config.yaml
init_std_router: 0.038
lr_router: 0.000252
rope_fraction: 0.75
attn_scale: 0.125
tie_word_embeddings: false
init_std_o: 0.038
init_std_up: 0.0438
weight_decay: 0.0
warmup_steps: 319
final_lr_fraction: 0.0
Below are experts of layer 11 (counted from 0) of a mixture-of-experts language model. Rows are named router (the router's row for the expert), gate (a neuron's input weights, with its number), up (a neuron's input weights, with its number) and show model dimensions 384-511. Each number is 128 + 24 x the weight over its row's rms, rounded and kept within 0 to 255.
Before each expert's rows: "comes after" lists some tokens at least twice as common just before its tokens as in all text; "gets" lists some tokens that make up at least twice as much of what it gets as of all text. This comes from a sample of Wikipedia text that the model never trained on. Tokens count by the router's weight.

# expert 6
comes after: "| ", ".", ")", "0 ", "–", " "
gets: "| ", "\n", "(", " ", "0 ", "; "
router [ 94 131  90  93 165 124 182 116  89 129 115 151 121 127  85 165  94  89  80 129 160 115  99 151  92  91 118 119 146 117 157  99 143 137 118  74 169 152 143  99 147 126  72 134 114 118 149 150  81  63 142 107 114 128 125 148 147 160 172 156 121 143 100 159 165 115 141 150 132  97 101 160 141 137 160 105 111 123 140 143 181  79 103 112 129 106 159 122 157 134 124 114 128 138 134 163 102 109 110 144 131 141 100 140 135 144 111 125 139 122 144 134 169 136 138 122 121 121 125 147 116 155 118 165 119 130 144 122]
gate0 [156 129 108  64 161 122 115 129  83 139 106 105 134 104 132 150  81 153 161 124 173 149 144 103 153 150 170  69 140 162  93 114 129 175 152  95 128 101 111 131  99 152 126 100 132 119 106 113 151 118 113  89 119 153 163 161 118 146 148 130 127 118 121 137 167 111 131 115  89 152 117 128  97 148 182 120 119 140 191 152 138 138 142 143 106 128 172 121 122 125 113 134 145 139  81 174 131 154 160 163 179 130 106  75 137 130 107 120 131 124 114 116 115 148 140  86 123 128 120 123 120  85 111 113 163 143  72 103]
up0 [142 168 112 146  86 111 133 112 180  96 117 161 145 137 159 132 168  77 107 157 117 118 137 135  89 109 144 147 110  93 137  87 156  83 139 135 115 145 165 137 151 123 147 123 137 129 130 129 146 143 131 144 135 125 134 106 147 132 136 153 154 108 139 108 134 139 128 129 138 143 128 162 123  82 100 127 102 117 106 119 115 156  91 120 139 116  70 107 146 162  86 138 137 149 153 112 103 133 166 129  83 114 168 187 144 102 171 113 118  95 151 118 123 123 117 122 146 148 144 133 139 132  92 143 116 134 133 119]

# expert 4
comes after: "a ", "of ", "- ", "with ", "in ", "|"
gets: "a ", "the ", "The ", "by ", "O", "A "
router [110 142 119 105 173  98  99 118  97 158  85  86 126 112 100 137 129 106  82 106 112  90 106 153  92 156 164 134 112  96 149 112 117 178 135 103 172 108 144 132 132 114  83 133 128 102 116 131 117 159 163 100  83 113 140 130 117 117 144 103  91 157 115 136 154 140 129 105 112 101 157 121 103 114 130 129  89 148 145 151 196 134  89 181 130 103 156 105 106 104 154 133 129  99 111 144 109 132 134 139 124  93 104 104 161 106 107 100 102 110 122 151 137 157 118 124 128 156 162 121 132 106 160 113 121 141 176 112]
gate0 [133 143 179 154  84 167 163  95 109 160  89 128 112 152 125 122  58 122 111  99 158 180 126 122 150 151 142 140 146 121 115 133 160 171 141 163 121 127 112 127 130 139 114 164 159 151 105 142 106 131 103  73 108 131 111 133 154 153 134 125 119 160 136 169 113 112 150  98 169 126 129 117 117 176 156 147  99 152 102 129 112 119 116 160 116 142 127 113 143  96 125 164 156 142 106 103 105 137 146 154 129  86 128 147 125 149 118 135 130 165 134 137  91 162 141 109 127 146 130  58 123 105 116 152 112 143 127 150]
up0 [132 144 127 172  90 128 120 144 155 130 101 127 122 155 181 147 130 188  91 103 124 132 138 157 149  97 138 135 115  95 110  87  96 153  97  79 112 178 152 132 135  99 142 130 158 124 157 114 127 121 144 137  98 109 156 124 158 129 127 122 116 146 172 143  98 137 144 105 106 113  99 129 111 136 128 129 109 113 135 148 130 144 122 113 144 159  81 106 111 131 124 113 153 135 142 156 150 152 153 150 161 156 139  99  94 154 105  93 126 157 116 124 120 110 132 109 137  87 156 138  95 140 118 139 165 103 130 137]

# expert 9
comes after: "of ", ". ", "'", "with ", "for ", "by "
gets: "the ", "The ", "a ", "s ", "his ", "their "
router [100  96 140 138 125 111 187 121  91 146 127 107 136 129 146 126 140  81  87 123 116 113 113 102 125  55 155 134  84 123 114 110 122 160 149 107 156 160 156 142 135  72 128 128 120  99 168  92 143 116 123 115  97 106 121 161 149 114 127 142 118 147 110 136 119  91 103  99 144 173 131  94 146 126 143 145 124 114 125 134 195 155 160 172  90 151 130 176 167 115  82 127 106 155 126 153 140 106 129  89 138  86  95 105  94 123 144  92 134 106 128 171 131 150 108 138 115 143 123 134  94 114 114 102 149 124 114 107]
gate0 [151 115 162 143  70 112 122 145 104 136 126 143  90 126 121 131 110 119  95 142  93 138 193 134  82  95 117 133 131 132 164 164 141 130 166  84 132 136 141 111 101 118 142 150  99 119 125 123  87 127 138 122 116 141 126 129 164  94 148 139 113 146 143  97 128 151  91 102 124 140 120 174 145 119 108  95 141 148 143 135 129 173 161  98 155 113 143 125 146 171 127 155 143 127 105 126 145 154 139 118  93 109 142 118 119 103 157 123 130 113 149 168 100 131 171 107 106  92 178  90 154 133 127 125 131 138 114  82]
up0 [134 123 138 108 147 111 111 141 127 123 146  96 162 109 150 138 112 144 143 174 121 127 112 179 106 171  80 133 126  87 145 155 144  65 128 145 118 162 106 106 113 117 121 103 119 137  88 111 142 143 128 131  95 102  93 105 120  76 150 131 130 136 132 118 131 169 155 118 158 139  93  97 104 114 129 121 148 130 138  80 109 143 116 126 167 126 131 143 124 121 171 141 134 144 126 125 137 159 108 112 167 143 163 138 106 106 101 131 133 154 142 112  95 109  98 143 112 142  88 144 109 148  85 103 165 100 105 143]

# expert 41
comes after: "\n", "\n\n", " ", "at ", ") ", "'"
gets: "- ", "the ", "| ", "The ", "\"", ": "
router [ 88 122 120 136 113 146 150 143 105 121 111  92 132 104 126  99 149 132  83 136 131 112 127  90 140  98 128 165 157  74 162  98 144 141 152 120 119 140 140 118 115 114 110 142 105 112 155 111 105 121 118 101 104 130 134 140 128 115 117 157 132 124 102 176 161 106 139 147 159 140 134 133 113 128 130 124 154 157 123 156 135 151 126 166 111 130 151 107 129 152 125 157 117 136  94 152 124 103 142 106 137 103  93 111 137 141 129 104 175 117 111 125 121 110 126 121  85 125 136 151 113 103 110 110 162 121 118  97]
gate0 [166 131  94 112 148 113 148 128 121 141 115 127 105 137 154 109 167 107  91 121 124 117 120 149  93 109  86  84 148 109 157 117 133  80 184 125  99 163 139 148 101 129 144  93 148 171 153 109 148 116  70 112 131 163 110 119 150 110 130 108 131 159 141 156 128 138 166  86 150 101 129 143 122 144 142 110 167 155 141 161 115 149 140 139 148 164 125 101 169 107 117 113 139 165 162 172 192 130 140 173  89 114 114  89 151  75 142 145 107 132 139 122 117 107 121 114  88 107 106 127  88 172 121 136 146 133 155 138]
up0 [151 107 133 145 131 143 148 136 150 119 124 128 128 124 129 102 125 104 136  48 152 119 106 151 110  97  99 134 151 113 159 106 150 131 111 155  85 127 119 146 107 157 137 106 180 118 165 169 101 129 122 172 159 134 122  98 109 121 177 134 135 189 116 152 116 114 100  95 160 124 146 113 129 150  86 124 128 139 174  85 110 139 144 125 149 146 100 159 101 125 106 147 154 149 120  98 164 102 120 169  96  94 174 119 105  98 140 118 105 156  94 131 109  77 139 141 125 132 113 128 107 168 113  91 167 111 108 156]

# expert 39
comes after: ".", "==", "===", "In ", "201", "0"
gets: ". ", "\n\n", ", ", ".", "that ", "which "
router [ 91 143 126 135 133 108 144 154  80 134 105 136 152 158 119 114 141  99 100 125 146 150  98  97  70  95 152 137 121 143 109  87 148 145 169 128 120 166 161  90 128 140 143 158 113 166 157 112 129  95 149 117 110  73 155 132 157 102 121 148 131 130  96 126 116 117 135 108  97 174 120 123 125 126 138 116 160 144 137 103 172 125  82 144 142 161  98 103 137 175 119 112 138 106 151 155 146 135 119  86 142  97 105 139 106 115 140 144 156 144 151 155 143 139 134 132 105 144 122 123 167 100 156 111 146  96 151 100]
gate0 [153 103 112 104 107 134 140 152 150  87 136 114 121 112 104 102  93 135 110 126 112 101 105 133 128 160 135 141 147 142 157 144  87 138 118 125 145 150 149 130 113 144 121 122 159 127 137 118 147  92 111  84 127 158  70 127 121 135 157 121  89 165 124 159 132  80 171 124 106 107 125 119 122 179 134  83 175 159 114 114 151 135 199 193 110 132 151 117 154 136 136 119 114 165 166  89 126 148 140 180  83 103 108 151  73 135  65 110 126  82 130  99 147 109 128 174 112 108 145 121 101 112  93 109 152 144 152 121]
up0 [138 126 110 134  99 186 112  84 124 123 107 142 131 141 160 126 128 135 118  83 116 145 110 119  96 136 115 142 165 113 140 107 137 137 165 114 137 128 199 128 133 155 131 121 107 112 157 136 138 100 113 140 135  90 162 151 114 109 111 124 120 139 132 152 145 153 158 116 119 106 112 134 123 135 146 132 116  89 126 137 123 142 141 129 105 115 142 101 115 123 165 102 152 109 125 173 124 179 120 115 129 132 117 180 119 115  81 112 148  88 106 127 142 148 153 146 112  74 147 158 129  81 137  95  89  95 114 134]

# expert 40
comes after: "| ", ";", ")", "; ", "Republican ", "== "
gets: " ", "\n", "\n\n", ") ", "ation ", "% "
router [ 92 170 130 160 118  87 170 152 110 135 163 102 127 151 134 129 146 151 125 100 137 114 146  80  83 120 154 120 131  92 105 137  94 132 132 112 165 127 112 150 160 108 133 104 148 129 108 127 112 132 127 142 149 128 101 150 117 130 116 139 158 118  85 178 108  93 112 152 125 159 158 151 123 139 158 100 158  92 123 107 163  85 157 176 137  96 126 154 151 141 130 127 128 129 144 118 114 139 128 134  99 112  91 100 110 103 151 105 142 125 132 110 131 104 104 154 116 144 107 133 127 105 147 108 163  88 153  68]
gate0 [111  76  87 144 108 141 154 146 100 162 138 129 129 101 175  96 131 119 124 177 141 138 129 141  93 102 143  76 103 116 124 122 108 149  65 139 111 125  81 152 125 114 107 133 135 113 126 137 182 140 113 111  91  80 140 131 139 124 106 118 109 152 105  74 130 119 113 149 150 101 127 167  96 154 127 117 112  84 128 115 130 117 122  94 134  79 107 150 109 113 130 132 163 126 116 108 102 133 107 137 146 120 144 135  85 166  91 114  80 139 112 110 151 142 135 129 122 110  80 170 150 115 135 123 157 124 154 136]
up0 [146 137 131 163  97 119 146 145 148 105 101 126 106 115 128 152 167 117 143 157 119 119  97 159 128 103 109 115  88 104 108 104 108 127 142 113 131 135 172 101 127 160 129 124 112 124 129 135 147 100 122 109 132 102 130 145 127 121 143 136 100 127 124  98 108  73  73 116 136 148 123 146 159 134 149 140 146 123 100 165 140 117 110 130 132 128  98 150 120 100 131 119 151 161 140 126  82  70 136 152  75  93 131 175 119 154 125 143 153 167 158 104 103 110 149 130 130 102 110 159 133  83 125 119  83  91 169  87]

# expert 44
comes after: "| ", "; ", ",", "- ", "(", ": "
gets: "2", "1", "4", "3", "6", "9"
router [113  91 145 105 117  78 118 165 110 156  80 173 184 126 135 129 137 134 105  96 123 161  99 112 108  94 163 133 126 139 150 115 163 164 112 107 173 142 140 159 107 130 150  97  92 165 137  82 127  95 140 101 127 128 144 121 139 108 142 138 105 135  89 177 136 149  95 140 112 162 118  99 130 148  85  86 168 130 102 120 180 104 165 151 144 155 173 118 102 145 130  97 135 164 114 120 140 102 114 143 158 156 149 171 115 121 107 133 160 103 135 160 115 143 141 141 139 164 129 142 119 100 144 132 129 137 142 124]
gate0 [113 135 174 121 104  99 147 134 142 166 115 139 103  88 125  92 103 134 129 105 128 126 131 143 144 102 169 116 155 133 119 121 116 157 129  68 125 121 139 104 102  98 164 109 134 135 109  93 124 155  87 140 104 155 117 144 130  85 166 189  92 150 148 109 149 160 178 121 120 105 105 127  96 148 124 151 131 119 126 148 125 118 160 173 122 112 121 156 146  76 112 121 154  94 126 160 165 181 121 121 126 123 167 151 146 149 119 146 127 142 118 100 138 112 148 120 147 151 120 101 152 101 150 195 112  80  93 126]
up0 [ 93  65 111 121 138 155 155  89 117 155 127 119 153 120 134 116 169 122 142  90 121 127 142 109 106 169 177 113 144 156 163 150  81 133 150 117  98 133 175 158 138  99 148 116 106 114 133 118  99 188 156 149 162 169 119 112 159 109 121 153 122 118 124 145 115  72 115 137 124  90 104 129 131 138 138 100 175 115 138 121 165 165 144 147 133 136 151 124 168 128  96 106 135 114 136 115 106 118 164 146 183  55 120 151 129  98 137  95 116 142 114 118 166 138 107  85 101 176 111  91 160 139 102 131 114 139 127 114]

# expert 23
comes after: "|", "It ", "it ", "was ", "which ", "were "
gets: "was ", "\n", "is ", "were ", "\n\n", "be "
router [ 71  89  95  99 128 112 118 164 152 125 108 102 162 144 107 100 136  83 112 108  90  90 127 108 113  89  96 144 110 134 125 132 123 157 151 131 128 167 143 107 159 123 104 159 115 162 158 104 159  86 116 115 135 123 108 158 136 141 135 152 135 144 136  91 109 119 157 149 123 155 165 119  94 116 171  97 115 126 114 179 155 110 104 125 106 152 150 103 149  95 108 111 107 114 149 105 127 112 114 105 115 117 115  96 126  88 162 140 132 108  81 177 173 141 122 124 105 144  92 150 102  98 131 111 146 104 131  97]
gate0 [129 120 107 154 176 151 152 160 106  98 118 137 143 124 141 139 117 103 123 148 127 118 145 102 115  86 129 146 133 138 121 152  93  84 113 150 148 134 132 119 115 128 155 142 152 146 114  99 107  85 134 172 149 162 115 136 163 164 116 158 141  87 103 150 138 147 162 123 154 171 118 128 124 129 153 143 103 129 114 142 130 142 127 152 118 129 157 157 152 137 109 124 131 139 136 139 169  74 147 141 123  90 117 151 100 103 120 171 145  92 143 135 110 111 155 124 125 139 128 130 163 157  96 124 109 113 137 125]
up0 [ 97 108 165 111 140 121 132 124 154 113 167 116 127 134 173 107 169 155 132  88 136 131 141 132  88  90 103 115  89 116 164 165 108 135 133 178 130 160 127 123 133  94 176 134 139  75 123 119 133 116 100 167 129 114 133 147 141 159 103 148 168 128 154 130  73 136 146 114 113 142 135 107 164 120 120 112 126 152 103 131 118 119 124 159 116 167 105 116  87 142 108 149 156 135 145 161 143 111 115 126 135 148  82 116 120 152 104 123 133 133 132 143 167 146 116 205 159  92 127 189 149 126 110 129  95 128 143 149]